{
  "hidden_size": 192,
  "n_experts": 128,
  "d_expert": 32,
  "d_shared_expert": 0,
  "n_empty_slots": 16,
  "router_score": "softmax",
  "routed_scale": 2.5,
  "balance_loss": 0.00113,
  "balance_bias": true,
  "init_std_router": 0.00894,
  "norm": "rmsnorm",
  "learning_rate": 0.0111,
  "batch_tokens": 65536,
  "max_seq_len": 384,
  "max_steps": 4215
}
Below are experts of layer 6 (counted from 0) of a mixture-of-experts language model. Rows are named router (the router's row for the expert), gate (a neuron's input weights, with its number), up (a neuron's input weights, with its number) and show model dimensions 0-191. Each number is 128 + 24 x the weight over its row's rms, rounded and kept within 0 to 255. Numbers have three digits each.
Before each expert's rows: "mostly gets" lists some tokens that are sent to it at least half of the time. This comes from a sample of Wikipedia text that the model never trained on.

# expert 94
mostly gets: "%", "%)", " States", ".S", "now", " *"
router:147163113166144127144137138116141131152099152118153099129101084118146132145158095119106144119134126154094108152146144139150138120121088120112135173137135115104112130110164100159123153135080116133150103095142124152119146139103147152149169149116187118114110159106168096072106139111162148098088115169160134099100171123114141112117181147103118134117128122123090129139091145140150146116081157111076130087106136133149156112153159152136172151144164158138095124108156121139135171105095141082142165120136123147122144147159128094176120115139152152097119097123122105168091147116106120140
gate0:153120168177165112148111137135124167101132144114135103135117116116115107124150110125107113090124097144158152123132131131116073104150076118122107119100106085130147141083119111134089125164123105150135119109144109146153139106138132105138169109131165073125119142122118153120140094127129112114112153139141160093132134159156092116149133162104142119104139089114146137139138132131145136135116148104170143134122092113104181128130148119102150161167128141183154164137183078134135136119157149141110142096063156120136103154181171134121102125193160113156114147111135128181163125117116139106
up0:126129108134144133119134167165121146140140084150110087111102158189197159116160113131141128144110107158136115122140122098093108114117145128108131149083159134133100115130116120134124155134098129111149126176113161164148150136160119170064128113102109117146122096121121138111107096130096143141117123083192101127157127133095136079140072095128142117145146123109128124140091146119119112101157170151123145098138091104142134086114131133151153126109164109170088122159153147134109124080118051095111123131098119117134136124136141123147123157139118102106119134120103166117156136160106145136

# expert 55
mostly gets: " guitar", " Albums", " television", " bass", " backing", " tem"
router:126133118144152105134154133125170110132091171120149138105117092129172121141139156142129144116160135142098102153152152151139145085121123098110137169164150104130131098097169092122113143142129134153140102109148107154106146143112164145157137152155137093123118134091154081125091135093141112076117120126151168133121134125159149122093139137097107131105149133121114157127101193118120141087103146113095146110092171138138142098155133132157121161126139133157098143131133103157157140100111176113156133103152134161097141146156149096192072100137151137107140087085128094137110170096117110138
gate0:111151140137125135150156109108096139108110126105099129154171107084107123070144124122185114113154125172129133134122112158149140123124121117122062170137152132154129127122107157154136127175162137139098070153108072165070090113132138140126107125156101086145152124126107104169137136112156150090139136141097179098113100139143116158142134136132122105109126132174142156125104105109128130107134154156137124136163139146120109144158159123153136147113146149135149190141160144129156135114120157148119141130155113165115109109086101074126122095145147154102074138115167127145130115142115093138
up0:139148144094142119129142141149136133153167138142114167117137127161121114126110127125105105142145150139110174121099107141128153074154141095117123123090113142089140076132112111110175159167112154122171086104090127118080160120133129116096134116150161171164171149115162103135171126168130154141108128165139122169163160110170140092138139123132139139128125151098138157163163156101088107105156125077160120131121121142132124113129108111125102169089113113102125128120140114128152104150142098119146128135146109130065161169142129125162144163139138073097134126117175123113138177145139124127

# expert 46
mostly gets: " Love", " You", "'m", "'ve", "You", " Your"
router:118141102181143130120156135123139124168076155088158126097095106140165115136161142132088168104161145153141099139146143158126156092112114119082128151138136133125126076121149097137091147115093136135167116080145063137102139147125146145155164139149122111101083133104131104107138111115138131123092124126173127108113127136127163114103151148097102107093139113094101158130132150094136123113110123109114127081110122142141144124136152174135151142132162143110091124104135127168189129081100146128165120103137109155117148156146141094161100109114135164117173116088101113147109147120117125164
gate0:125124107139128120101115079123114145110102144097140105153091129154170113127171126115093119153110116103131114135151137099127102165137143143140148122161094140124096103161124145134081134135149155150138118115139156082106135096093118160158171102119081158093068139114148079112111137133105134157088158079166127138135116173088148160168166094113117110127086121132100116114133146151138103088134137160083080098112112138121162169127163139109147155125111110141132103107115127088078160140138107121174122117162117135123113121140133140164144129124106144107150141148126146122167132138111096106
up0:145089149104098094160168112138119107136131114150130151136163146135125109152139080187132121149107160102116111150150148111182154149098142179125115109112100085098119182155138161140151071146113134142115146105113134132079135140141171119131132168103112133183175134136142145108137146142113128122114115140123138101174144100096064130118146137157145146171073141164155125133109140149129104130132125167189134115135147125094149178115120167126120107141167148151134158094106102137133138123118134144119148116147162142133113099138127103131116120151114093136114117121119122129173153091142106120

# expert 84
mostly gets: "stru", "equ", "anim", " gener", "ibr", "struct"
router:102155120131119110123124135086118101157077172132171148075116076133158156125135139138120165120136147125091102151131162160142154129133128126078124132138146112101129141105118087150088157124117096141166102110163136156125153130109134149137171138129139140089107137124139121113079131112188105124121115125147143115111149111120192110099155136092112154074103131088079152142122135080136149080118167125099155121105127156159173095149168144131147132148128119157131112093139108153133119122098149113171140112154107155105142141141131115157116097125131156115134089097101110157110128111111115135
gate0:113102131089148091109152099126112141163134164127131108110079080117134069133138115145146120110142093155117080115106181109109186138129155131142124170137089122156140189137137086163137098092095145147105101121098102096118146107149118130171146128125137123117156117165170141150169138132102170117112103165137132130126162125124139131129155119158107145157114148124099147122107140141119134126155154134092143112084127144086136138110105098111140110131090144125138158132121140098095109135150149119151094107140129152177138156168139152112160117188124122146135120133104106103078141131104127090
up0:103090117153126092154145089129156136127103077144155138072107092076152135138112109106154115120137109117142151095175158143119091132149108108117131111124111110096084096118158120162126129103122158086102115095129132133123139102110082126135119160150140152166137081124138164161112155170133107108149090158117089148114105148178122120133125136159132134154131113106110099113121138096128135124141121136109121096109112095132095120155159151124107136114136148153066156165135148099110138134168129147121098115110157142087111128100136129156171145124189062096129150143133109127121150150144126104

# expert 16
mostly gets: "′", "°", " −", " ±", " (−", "^{("
router:142154124149158125123152128101142129128112143146142124114111127128122139142147104167111123110143129159116116168149152158133158108105113086121156178129132125107101080128138105149101150145100127147146127087154097138098136146067141154133132162153147115113115176105156096109114133087137126085111084130165136112124175116115148111104145144110070122122129122110113135156099167103114145128096138094108147069124123143186167120130139143113136169156181126122087124116131095157171141112075140136134124128121088145098124180161157113160110115093128121130133078126098103135097124110112091132
gate0:116172138119137105102119120125121112117121146119146127123171107127161108173084158097107087135130119116107121133147106136131134107126121134119117151098125108103131127156110122097117113082129139102184092102141132087130129129156128104101091143135109126065118159139156156099146146124157111095110125079136150100111126119133154113159148166128093108116127095126085133150104105139133146172105102099088133112098106088126121120164103208120149092133115115127123147123109132099139138145067075143150133139080139131133136150097115126121081103169100145138122133153182155132102120120113121074
up0:127150125118155165100107155143121151116146097121171118093112118152143146107137126102147139106115154147079120101108158134128123118125087121143135090092124093114122139114051109098116106095074121077114110148130141097081133184123149122136138111169112169092123138113166113147133134123131150136066171123134122159165108087128112122136129100157125083116099136147087113133092099110175156135098116108119111147137104117113120099125155131139111115136132099167154159132137108139143092111140083103153160085081143087113097112157137137140139109146105155151134101146131124117122112120154134158

# expert 52
mostly gets: " for", " For", "For", " allow", " allows", " require"
router:134168122148146152154133151095120143157125149118149111111078127124125123132168118148121148145144126146135070143138175145141136121113105131117130150186161077133102119124164123146084150135103133161159103088157109176123145140086142163141164151143162112106126161087160090081081150113131125089122089155144144120084144138129152132116182157117103113113115121106093128165111154131129149121108138097100133111118147151136122131146130140122136168158156151158088121122155142165138119110120137120158153098152095152116191166140154118146119095132137131119149130071083117143122125119133101130
gate0:170106120154146143111126143093101125124114088092130107082092110180107118145137134097145133144126109143115135135119165083172172080156118155138148161169138119114138154113078086098109072148079150162105099094118176180137153124106139124110107140131115123101122142173133131156109141100107113106110133134110154134148122146111103143183127190071128142135141153125118122120082118136140158146143151173130135133123145101151157119089126092143139125132137149161107139153118155129133128088138133133112162105146115131092114103132093111118103142094132096129119159124123145133157139121102164137
up0:154141210127119096143101107112119123092131135128113105133113125109168130112111116145124128116150182156107129125121138087119140128120112121159133180116127130135112124106127157102119147131149138118159096134103101162087136112145132107119128098121139144108109168115148125158132165088147066114109125121131142152124111171102139130154113168116129156150155142175164087152074142139129053142146137124112176110100151165089131131131108129065134128183134133118123114122132123099116148118120170111143137141171125138140116126115099163151106151111131123139148114098184075095106145141103112147

# expert 121
mostly gets: " Stat", " eng", " Brig", " Messrs", " tr", " arch"
router:140138118134167130140155158119150095138118136132130111086121098132148102160145123141109148141164145155091121159158136157167161112113128100111146149184145131112097104095164068131103171119089120135154111098165118168109146124104157158127151134133130131134122132072145121108076138097152108085093116122175166115130151111125154102114167125120129136096155114152095136136074153141126171108083139104124140119110139153153193094132138148148138146153131137150114090132148114115156121087122158098157138095135138135090148166181142129144090119112133125103139139118104119139091133118125106132
gate0:112109125163122115164165117123156112145142069141142141099168157117147118146143116094105139149143135111103128125136125115127127103163120143119155162143115116076089147142120116127106142095089094123171134095123121130179120108135178142102118114154119153124132102154107129077128138111124146122182158087162125138113125131131157100083125141127104138103147145158118112105139127146115161113125122142189143159094161156129169091091146126158158118101119144110142113158133130150143162129134104093185169101151113122124136121123140146094095144112082095085141161162078115134109146160098155113
up0:127125141112139138145155102083108137110152106111123106107154104205120131177137134127142131121123146144126165121115083093131110146147107145134132142193103078093173150139138097127096160120120118149157151150124106115100139096146109084090124145137134104134134089131124146171099111120121129132130104111115150156175101149121128147165132115175073132138113106164113164159121085160129113131110094087125108175083128134141108103162096139161142133146153119128136175145126123129145133104089127128175107115106140103143146151122118136143104152098092128161165122145161099116157143131119168113

# expert 51
mostly gets: "\",", ",\"", "\"),", "—", ",", "\"."
router:141193116133129131135178130135133116165108147149139122105070121113146110116147138146125164089156120142115121166143125133148156121110108111091142160179158101105097124104145118125105161116101082156185121099152103169124128149082130135150166133125162098140108172101164078108116141114148118122119061108138147115091141144122136119100140152103103145130132089115132149160091140124143132121120159115111134119088132156137150114139142150107147141162147172154119107092134114181145139121104146082164134095127099150125139153156134115137113116143136133108137088125126082142115139115124090181
gate0:151141117138147182153135097137150100144080159112113098158142169116141161151089117113091133165156118146128127098135160171095155172150105118143101169097100127153153117125134098113125126137156141115098163140123138123178114156126142125154164127108103112117157079185138161149128110147140124098107143172097163134103167133098139112167068084112126127132154093144120134162113131110145133130156116146088151120166117144156131152136157107117109129121131125105131105141144118127090158101104154105140122154128159161137127129166122139116109125199116120103140135130075148103132145138132162106
up0:133132158168094100116134145132121118167136129136122121110082119128151181093167105124173147093093130127149169171147116093182116125146145153136136085117121084094123167143142121151137154092114125125110141112099110122120139113139129120107138103123124134123164139103140118089146137156116127173097119097134089135116103147102165111113167126087095189120132139118136106123134085119152130155115117107192109142082121099113115162151101137105163101135091122093123129139123171176132129156115154114137115117122117098152136081116112089127166122134142152124095151118178109163106121125163142105

# expert 119
mostly gets: ".,", ".),", ")},", " –", "',", "),"
router:140166101157158146150154136135132114169099135119169109121107113121159099130168126134121146105168170140126106165158147163128175103100103118126158131131157111120087102110131117133096159139128095152194129073154115163125150152120147148120174147109164116103132159100140102117116117101166125075115083158170142114118170146126132131120140151103118124112126139118107163153095151133136147108112147114115133087106135133143166113150167144134142153156152152134093124115142092169127161102110162124163150107137114169134144167137113110158101079137140127098126099130110112162115172111117123155
gate0:104138153163132108127102131136124137135159171117143142145118148128136088148154160135125146180089133065146124142133142159098121185125095131174125134137140168088156133137135103174160117136137132150145126090108141149121182149145096125095139108119173108141186129121115156177121123089122111102135142114122135143120109101118132152137120140157118157095141156110128116123091140137122115146135104105118175114129128111119158164138080103091111145176147161155126111118107132108110058101103153151129113112145125149155105145101081163121139138112149161102126123140111168095151157097138152090
up0:153125149096149136109146146142136135112182073087128134110147151139144139119102094121164120144126120141137177119119153120152162095124134173116132100111166131115124078149154128126159142094113139131116115134110146150166140103116090159135151141143105107078142067127089099133112115072119154094081119132129126143103134142171096136164123125144123156137148114107105177122134158130119102126075149137102166127102141135150099089144092129162157136111105099149148187139144116105106111172114118164120130165145140141116133088130131135155135123112075107110132137160130141144117086137095141167

# expert 124
mostly gets: "°N", "″N", "})\n", "′N", "Population", " Elevation"
router:129171119122121132134158141123164095154106130126142103086127117122143095140137101127101133129136136186127092145169166175150154125105084094112145154129125082126100101112170070151124129147084110153120094106165113126132155119115143166136144147126129123117115128100127120124101136088165119096095122122154153092124140107097165064088132169138126117123141116138112141170109124133146172124120153125119138078129134163137167127141170165111175160147143149136108104124144117134145153111123134113154142072133116120099189146150095093144109108124147148101167133121114101122114127096103118154
gate0:155124148122097126135162086090162133123095111054123202107085151126104140125121144113087102160121095101081128135152116111145144120106129109133114102132127135154100151155118093135167116138121099105155094117098100122137120137117143128106158139117102143113129108142123125100117162094104118129139141087148135064091146142169142115134141163108118134139084139170091105141136151084118133152126108102162157149138115169120144151134111130151122133103184138097186141101133129119113132181142092155133104133111138162153120093129130126130153108098163108110128102130123110122126101150116154081
up0:149126128085052152139141131118097130151133164170132156158137120123110163116140120154126143132117131113109172128132105176154123185150128143152130141082121164128124096148112124124142107134116078071115175129109096164154156147114137131103114173086122128132095153152177149124111128151119119161110114158130132144082124104148167113095107120129187173106122155111082105106115139129129107147106136131138093109126102153098141124113125140114117172128146133132143104123135110127095124179141128113110158124119191087119135134068117075127123126108127109120121121124081105140126119144140148122

# expert 76
mostly gets: " during", " at", " During", " in", " throughout", "In"
router:117150116153123136154152153127170132133108143091149146126113132132134131151156097171094134090139114166126120144129158143147159136094122079127127145168143109102101122114149117163105132127107124165131121085138078163122133144128152142145150163105168088105130166098154120112096155113145131130111101134151146103097148115117150072097150183118085111106125088145109139123130149135119160104102169101112119103108159168129140123123167157128165148152147148154108101099129114145188146102120143111168141105136125169129173164157151127167094079134144150089148101097130119137117151110116131144
gate0:136120114121125112151145138143147089148127154158071152115133151169147154135139122132163138113144098184115127106093132133113147121093131068111112129176151130143099142142147121148101128159087137111130162078137088164196149116152119142153135091107142091116113120145122138185160159140147125130098121110150128148184138112088121085114130149151116078103093150149087145122119133090140141159106160161129142137151126149141128134137144150095098145109100123169092070169126125136144109101118127103155161137161114113171139121133115115136121105157163102145141134147136123113160116135116148118
up0:109116158133105126074094116113144112088151126187114118104107105091104137131140140137110069198147142119076119152124114076114116111115151152155119120105166168097150170124119090160125120086171167137104152134129108107150152114108127155111169151126122144146118108146135114131125094121150129105162098118121148098130194126107140159167116147137192141150117153130110115103136126134097157125103125133120101098134125137140140120137115164105139123129143158132113106078127146101112086137123133159113094162134115157140168141114117101114118145080120141152187139132122132154120101115137143111

# expert 74
mostly gets: "owski", " Moore", " Jones", " Williams", "sson", " Evans"
router:143140112191162131131152150129133138162104159100158141124107081162156124155149105175107145134157123143135085156136153151149157090084113136121170163147156127133097103096126111113098160126082113151128115107131099148107148131117168149157159147138179092123114152095143097114131107102171144071118087136139149103100121127117162115106145137142102151088150117115113156144116140153150158106108136110105158131124131140161137122132161137139138163156137174137120135106173123154148156117109162110144144104132077127100146144145134101155117099123144149114164137112113125151105138094111127188
gate0:116117125100130163142128123136107139096117110093119130138130106098149136127127133093118107134110103139112183144134144086089130134105157147122126132150133133092124107135130152088128145105136135126119116140109078127094119107127166093168173128118135149107143127145131139166124163132165045138169112105149154146138187099150121163123168114118143130143145139112142160199102112157119142154151166113148109140134111120107123119117144133133091132162059106168124117114124103126097145155110161130128118119123089132134126126106155113110118122129110128105104093080140123071170076128122115065
up0:108133096098130135108129152169199100104128142145077086139159160138106123099128084142107092093121130163144145129135130126173184130132113152122149124143131122113101097111090144154132146111111152162121139131139110110117115123129120195159106118147141134104130126152128136098129147087139112186093124164085140122103129165094133142142118141139109111107121133148140151150138170098149157152118124162080109108118151132102079107124082139115140112133163137118111176118107110124088158128112077147110117064136109120151161150134116129087126108143115084108150127143127138128089133116101101139

# expert 13
mostly gets: "',", ".),", "},", " :", "Although", "\"),"
router:130153128150133152162148146122133105139119123109156103125112113121125109131151134135096151106141131148117111158167146149153157115101114131120141150148173111105122118119151106125099162114120112164150124069145117153120151146116146141138171165138147107095077139095156109111102116074169108103073072137158130116109160154123123135118138178114120119109117110139080130149080145134116152122113144080091130067101115146154160102123159186129149134139178160129090100089130120163140145116107145140154152124122129162138151141154106117138096112137148130085153099116124116165099153107110099157
gate0:129134100158144147203156145116159132124127121123101126129113144123125105099089097150153075133121109104135116122117126122106134119118129125106177130095132089144122084103084139067144116139146099098149104105125132132100139158142136087163147116115144127091120104094129100127103111114148159134131161096106096124115115123134113128137112123141189078137152139151085191129146152154085097134085159140100138115112156121112128118131115132152119113136096132144123131139143143101131177114146125146063109106132133147174102121123122092139151062097089117124137117146107118119103120113151100183
up0:132139159135166133116133138124084130069139117149125113114119159147110103138115100154042170131164128128129137149094103134136128140128105154113155140095103098141096142129141133105098165123075103141118116069136151093116106090122089132097145109134123112130135104136092127093139141123137159155086102130092118116128138140130150108096154135113135151075160091135127113127149109147128157116124131164113149088140086119193131117081177153144132116136140138104117110129099143139119117115125097088088178152127111110136129151109145124129118077135126108128110152193131095096132127143144156146

# expert 67
mostly gets: " km", " located", " mi", " sq", " south", "′N"
router:133138143184122125141160137145130123128114131125163104132104119121176117128158075133124146105148104167101126178156146168141138114122104106068119158195139124100102091102159120148120152102081090135128082121173112152092155146125153135154150161136142112122128129116155115111105143088138098110105115155152143108122134122125172103123151143124127154103147115101097126152106139139123131127089142103126142110099135179161174120136161136096151119177143132132100093111148115133144130105099163084165142110125141131092135138167113122138109107128154122084135107088148091144120126121092085156
gate0:148145149105115142188112148182093083113108117122118107119127104128128116136140122114114153133130125117168138174122172129092110139124120126149073112151173149139074170107177134103119133185157082156136103092116143155124125104129133122137129119117147138078105126143128133128123137121150125111152106147145081121173095142131088140140117095109142138166113106155112147096124152095111140166138132121099176142117146121165182097080107158152111100153112147103112111112132101146120095112162175110117154106139123111119153139127133149117143101108131146150140145132099076126122128173101093134
up0:101077142142083120120112108122107142084137142108150096122122136107126177137109130116137159126140086128149107060136121115161158155121096123154139180102157110142123124208113099111116103125097087148078129097143150164126123149153133116121121115122108116130131131153114131118130095123116124109134133142134101136141145130144114138171127132103096167105144116151143099144117108132101108151162126159150168127104127082119122098147149125149157118143122172160136146126090125164095110062122131131112112189137090109135121129101183077144091119132091125167150115129111144133112151121151139166

# expert 44
mostly gets: "Scientific", "-", ";\n\n", " chronology"
router:135185128131111133147135137123134131133096143109166134074097094117163137128130129126111136088132161150133102161157149143131157125134079100130163131115130112091119088121154096178116128137091117159134121092175085139115159135117169165142147165164151123121105144089136101138131142111139138104107121141142179119102142109105159105117146159087104106119130140150135134169108142121148139128086151102107145080114146143134138102142170140139149157145172154122123130109140088149150144129108150115165155100127141124126142164142116109146126130116125182107183106091121093155089147074115098164
gate0:129133124150110098135158121125158121141046116116138110112129161127130148130157110126094156142103110146113137108160150125085125128100102154112097140131149108081139114144116108107107099150131119116124118100156092114174086127137128173084105088147141160123151141123088149130132146136137102137185127112140124116149104094096098132180108130127151140133136132103095108139103127179124139174113097142131134136165160106181130118128123164180141151132137069145114113136138105100111097125089122146126113096128104140118145134104161146119092147138143185148156124151125094097140071127103102163
up0:112101145112150087149134152144167119126131117116117124136146056122125129137129160120120120075145159104124097170115084112125161136134132137109129092098147160132146128083087097133179115155150121132116141150147139143093092130103123125133183127112141156157115105105156129118153137148153103118109147102136166162106135152129141137154134103145144112101156166124159153121124145123084102095113168145113111104074157149123142161137165095129180166106115128107145127152119108112112145095111150162128145154103094150101113066154114134105149126148118139096164144075119158160102112153109112119

# expert 49
mostly gets: " With", " without", " Under", " under", "With", " via"
router:127143115140155123134135140097145109143078150125150110100083118132172128137167113137105132092144131152139082149129140157136152097133103136104161122183159095125116101103143117172099129121122113145133115113153083151114168127131148160146134161148145124105133138122148087113125134117149094082109099142177136113107137112102161106107144140125068126073117093106105124148094147096136180101139154104113153101124136139133155108144155163164123163116149123144105128115138094178166114113107148123130129125149111184118144153128160117143099100129145130110164087090100110182082148128119115137
gate0:148129137145112141149120065149125137101114099138124144117162145122180120117121121160129095127159120114108136116122124094155115129104083155124111114104064133076152115135108109111082138097148136094150157120137131150108129096088153088097108108125104155117146130136143147122076144099123122101092147143102130123117202134105181121164148138153144146170088076144127146128135127138149149145115120140129111125109105143114100093197168131134116121150110154145080163138156165129126133111137143138150147116143130190128131114095116091160112146151125103149131105119118106100116106142138156089
up0:105137141160140121144114152169105173133149101162139121110151107110101114119111126114094120145147160141115176105134145139089135113117077161158074165143159115095102127105086128109194105143148134118151137104107179129096125148138110102135112133068115090126110145125123159124122099126142125092075150171126092132162139131095102133107135107118120089142171142135139121123090102161090139109104085141100145162157154110108188138157146157092140104143103148153124094136092137149121177100112129110130123133109100105087131123136118128123145141173135122128113150145138169127116129117134123136

# expert 35
mostly gets: " Night", " Dream", " Dark", " Love", " Christmas", " Sky"
router:137136104188124134143149138126150119129099146130160103089069109113165130149163124145109154097167155144131107147136164170146138093093102113087148158140153126132108092097156079141103148108116116145157123094147108147109166150109146171165157139130137083122109151097139102099124127121138134090114124116164156115124138135108141102079137150082104136122177126113123153135110149104141136120087123100102134093098140132155146083165138151149137133144147135121113142110148093152154137105093149122149132118149135143085149130152137077168107097154124148117179111115091090136101147107124118148
gate0:135137098133097138138177100116147196106119144133152076107133100085145063100092164116077172153112114123180130125138202127134071148129109116108100124148119086089119106118116127098151149088075158134120135113140122150130160154116144116151147148134159171135116131129145112082125095155145101152106130141131099096105103136125154131135114115089142116090140102104152144129146142134132134155125124161134129145085115128171162161100147118115157134134144124105175095106107146141159135098126126107129114107117132112160147174119131136111132157126126105103161120141129148156104108125137121137
up0:128089143162161099091106123150136100118121130150160093138113153116115190144144133155096137118162141133128140118118170148114131156106144085083107127166138143182106139086119116138140149097143111139093097147153121092115121121142115108149150143085149126156141123120129128129177157144130108147141139084118144117151118123127154130051137128099167160149165160104122138164150143093143121131105139102143141135126114096174107115154135119083128105127118128132106169153145151072108115097106097124124113130132119118097095106125120170140088138173093143125172094155140111086165123146130113146

# expert 3
mostly gets: " built", " used", " killed", " located", " available", " launched"
router:129150123151146135118138167124129151115114160112136136124108070100137106160133135131121133089158168155109125176150161147146161109090114136082125141167161127086131084116172125168129159104132096157153112107157108167096146161107140143149128176156153089096141155111132113111094133096135099120121106138151147111124135138147141121101166130103115145110132096118097132136108169148117140115091131083094165094112150165149156133181155131115129149162131162171116110111155119143155129126119162120169127122168112142095139154142133116153109138121143126097153094080118080145113130111106108159
gate0:137170132142105159103086150155089172135116151127112091113153136126120134149117123140138159162141138061122104117155141111115133161121138105177139132140143083107148101138160165153129119090125117151172152128105097142098107128132123106136132155102118138184149155133158123151113120147122122114136148098152130140140135114147122093079119113093111121135119136093136122175159136095108120092118097105091095148091113106109136115182126087134115118155122134092120142118132129152093088169120160106157116164093119107164132106144136205151111135119130125097089143112118119186097143121130146149
up0:175131137142098128117087166127125136143090117150163139125118150128122146123116130135148125155096110116149158136138186139145144126157122149106100145135162094134140110092149116113114104097106112117182160122164116111115165075166143129095115106094087142097096178125122125121100128112141127115162180101125135120124162150134150100130106108097176109091151108082131119128123139129096145165119105161125087141137174154174151092164121138121103135131127115128119127128124141099132128118128146059141150085095115101151104104155113131118133138138107128167133109167085140126068153115162122110

# expert 60
mostly gets: " on", "On", " along", " throughout", " across", " near"
router:104169114153135139138156163117141126143103164085143111111065121128154131129150112124114121094149136153113112149135155172129152108122110117083150149157136106130101084077144116156121115106110123149135117125149098175112138153123141156154172152134166106106127167111174108105056150120162115116106080150140153113117139135114136118104140181118113123114136121104110112122130141117133158114132155052103135105097127165148139142121175145138142159149143124149115099100135134179159151092113152104157124131129129149107153146145120112154103080124125148094149076085111102135121129112129124128
gate0:136108101140130129137124127132130156166145192103152106115163140140162118117149103119101127094127154152146159158138142136096094150128111133109120174128136109124104145098101163163124126152130105149158150168164147135109090101122133155171064119086124105136122149129198135152125104128120127150125091105126148147097123118136106128119135147123119109165108139134105135134131095122133130114101080149120162162114113085187129152112155111103133134113105116150119145134142135137116109069111090144144142143119125049124116128137138145165154101127138132141159092077144115136108080166109075129
up0:148116121146125145140128110124150149116090180072113132102107104096140100097144144134121110128090091127136141120101147084105111097086142106106124154144110046157124185101088129134112135141133103119167124135156142110127119154141144166114065135105127116141119162103142148151154124149150163124149077125136130161148070173128134104122112109152105103091143138098135121131175129131137156143087128147142137107104116090126122132151110154153155140144117137142084116107127154127078148108129115187113148120105115095115123135104147096176156110129100099134138127147137094100119131099149105135

# expert 54
mostly gets: " Liberal", " anti", " opp", " UEFA", " Equ", " newly"
router:148139102135151116133130158120174092143112145141140100106093105139147117158148127137081116145163154151111112148146159133162140096124105090134151155160148101111111119122159083165085137130117125137156125085153111158103154129088154148156161143149128121115112138088174109103065138099145119109096125125156173109118135123119148100129156169099118146091137115111101128145104150119154181100126125123086150115103132127144144101158137148164120160140144152147108134084135109156164127130103149105141129105169121162113140154179131088168078108098121135114129099085099110147122130103131111147
gate0:122147108122112120098100141095172132100102136118110137133125114141136130138147123103080159136102138128141133067134134149098159104169130143170149145167127105080123096137129144127088143101164107151121158132122101099097123139127144173104105123098133212172151172128134123088134136118155125081120117156152151122168140161083065138142136125159107109132139117085133079147120173138134137084123094163167096155116106158095129118127128156136131126148167104149127154114108094112174115117129118154121134120093110115107142108146122111094163117092138122126126140123119131146131147098151095127
up0:192152124085142140139093116102143107128184113139131114074129110115099121151121114139122134157110136110158113094138089145136147090161112140124142127146137142126118152147131124124078131071141088127101169158122154105127144128114134119096135172114183153102162141117124103138115155118115116126124112169130162126158108158120062134148142131120080159099131133114089125162133153144161133147142082143160156140120081093165135170112092103131096095086140129117126136136135134105089147098081133103140132149119134127114143081158096149147139097147115115126104143139113143169152120098131137155

# expert 38
mostly gets: "=", " Synonyms", " renamed", " called", " titled", " Website"
router:132158112154145139164146148116131096113083158104132121103112125109144122130142132136093132100142138145123127148147149175183153112116131116095130157127164115114132105110143088169094149148112120151158109088152115139110125155101151145160139148104137111117093147111161116061111114111123107099114097126160146089096163135152147120109149183117104125099153101140115110154104163108125146113118138088095120109123112173177136077141133166121167125157157180142121085123135095147136145093131133113169161094132125154123151164154120115137096097134118120084159111096106104157119154122115094138
gate0:137133114128093108104111090100182151144146122118100103138109181157126162133103111115116077145122140135106115150129115081110149125128089098123166130095127106116122140079124145125117117125150123104097161116133096106092106125135126106077104143200159134079133114153113111121138123103076166111159126172108125113131145127168097151169089132104088129130141150161106078144177109120130157098115137139157152120109150164111103126126135154109100149109116138122178158141133134111179137106087140132109144073131121129152147118137137147127100144110100124127112115139172091114126144117118141153
up0:113150112153149088111144112112117092112137187112126127111143106090131131150129119106158114099141135133092121133147141099101164089164123166131093124103157170132128131161131145122128124112109111139131173087108127124108137196125092133123153156120138142179141105118140132132085136156136122181104147075093082143139163096116139159127140123105099108114106130076178098127097147126139123115113145104132122169135174122133126131140161151147119143125157168137132134139110111107090134106108160123091105136122189091130102150134136130103145094158116178106150146125138156095110122150161172140

# expert 65
mostly gets: "em", " addition", "gr", "che", "br", "amm"
router:102132134141136113153155132101124103141113168102167136087095109136185132147127140157123142075139113171118102131151141146165151101112123125099155147175155113138109126138135105139075163134090095143147113112175125151114163127117167158149173151098127107113125131080147111113090121099112128106084108114150184088115154141135154089124163126118112120070114127130120137152123114106149140118135121102103138105101119159158158138147168151142161127125127159135107111129156137163169126098068136122147143136108113147116143166139146123177105102120144124111151089138093108131103164122128118157
gate0:121105175134151129170137124113118109137134111123138137128119113136109068108132092141159101117114059131137166178107137107112114145110106115109128105127170080125162118123133157098059127139124131126142112146108155087152154152115148190143121143157120101113164137135121127165079130081110152133140144159110143158144135142142157119176134115117095141139135147114098120167121106135170115156125119107096147151128110103124148159127138209090095137134113107125115096153128164118160121112164108101165123139087107097128155165145132124129128134137183152096127136102132132107123139128113129093
up0:128149115127101133104153114097141146194168109121092093130132107142105171150095100110150111145103161170147131107140147120118143162115133136157122135134089196137148124071138155096059136108125143150133116117124091159120107107089122140141104136153166135117100124122154154113103142165125115130129128132131160147158152105103131147116124136145114121131104123099121124100143143121105118130097154129124131142113129150122080072100175129128118116116099182154140145142134114074117146112070101120130082115122145128105122128097109096097134117139102151096103121147117123190157111130096089090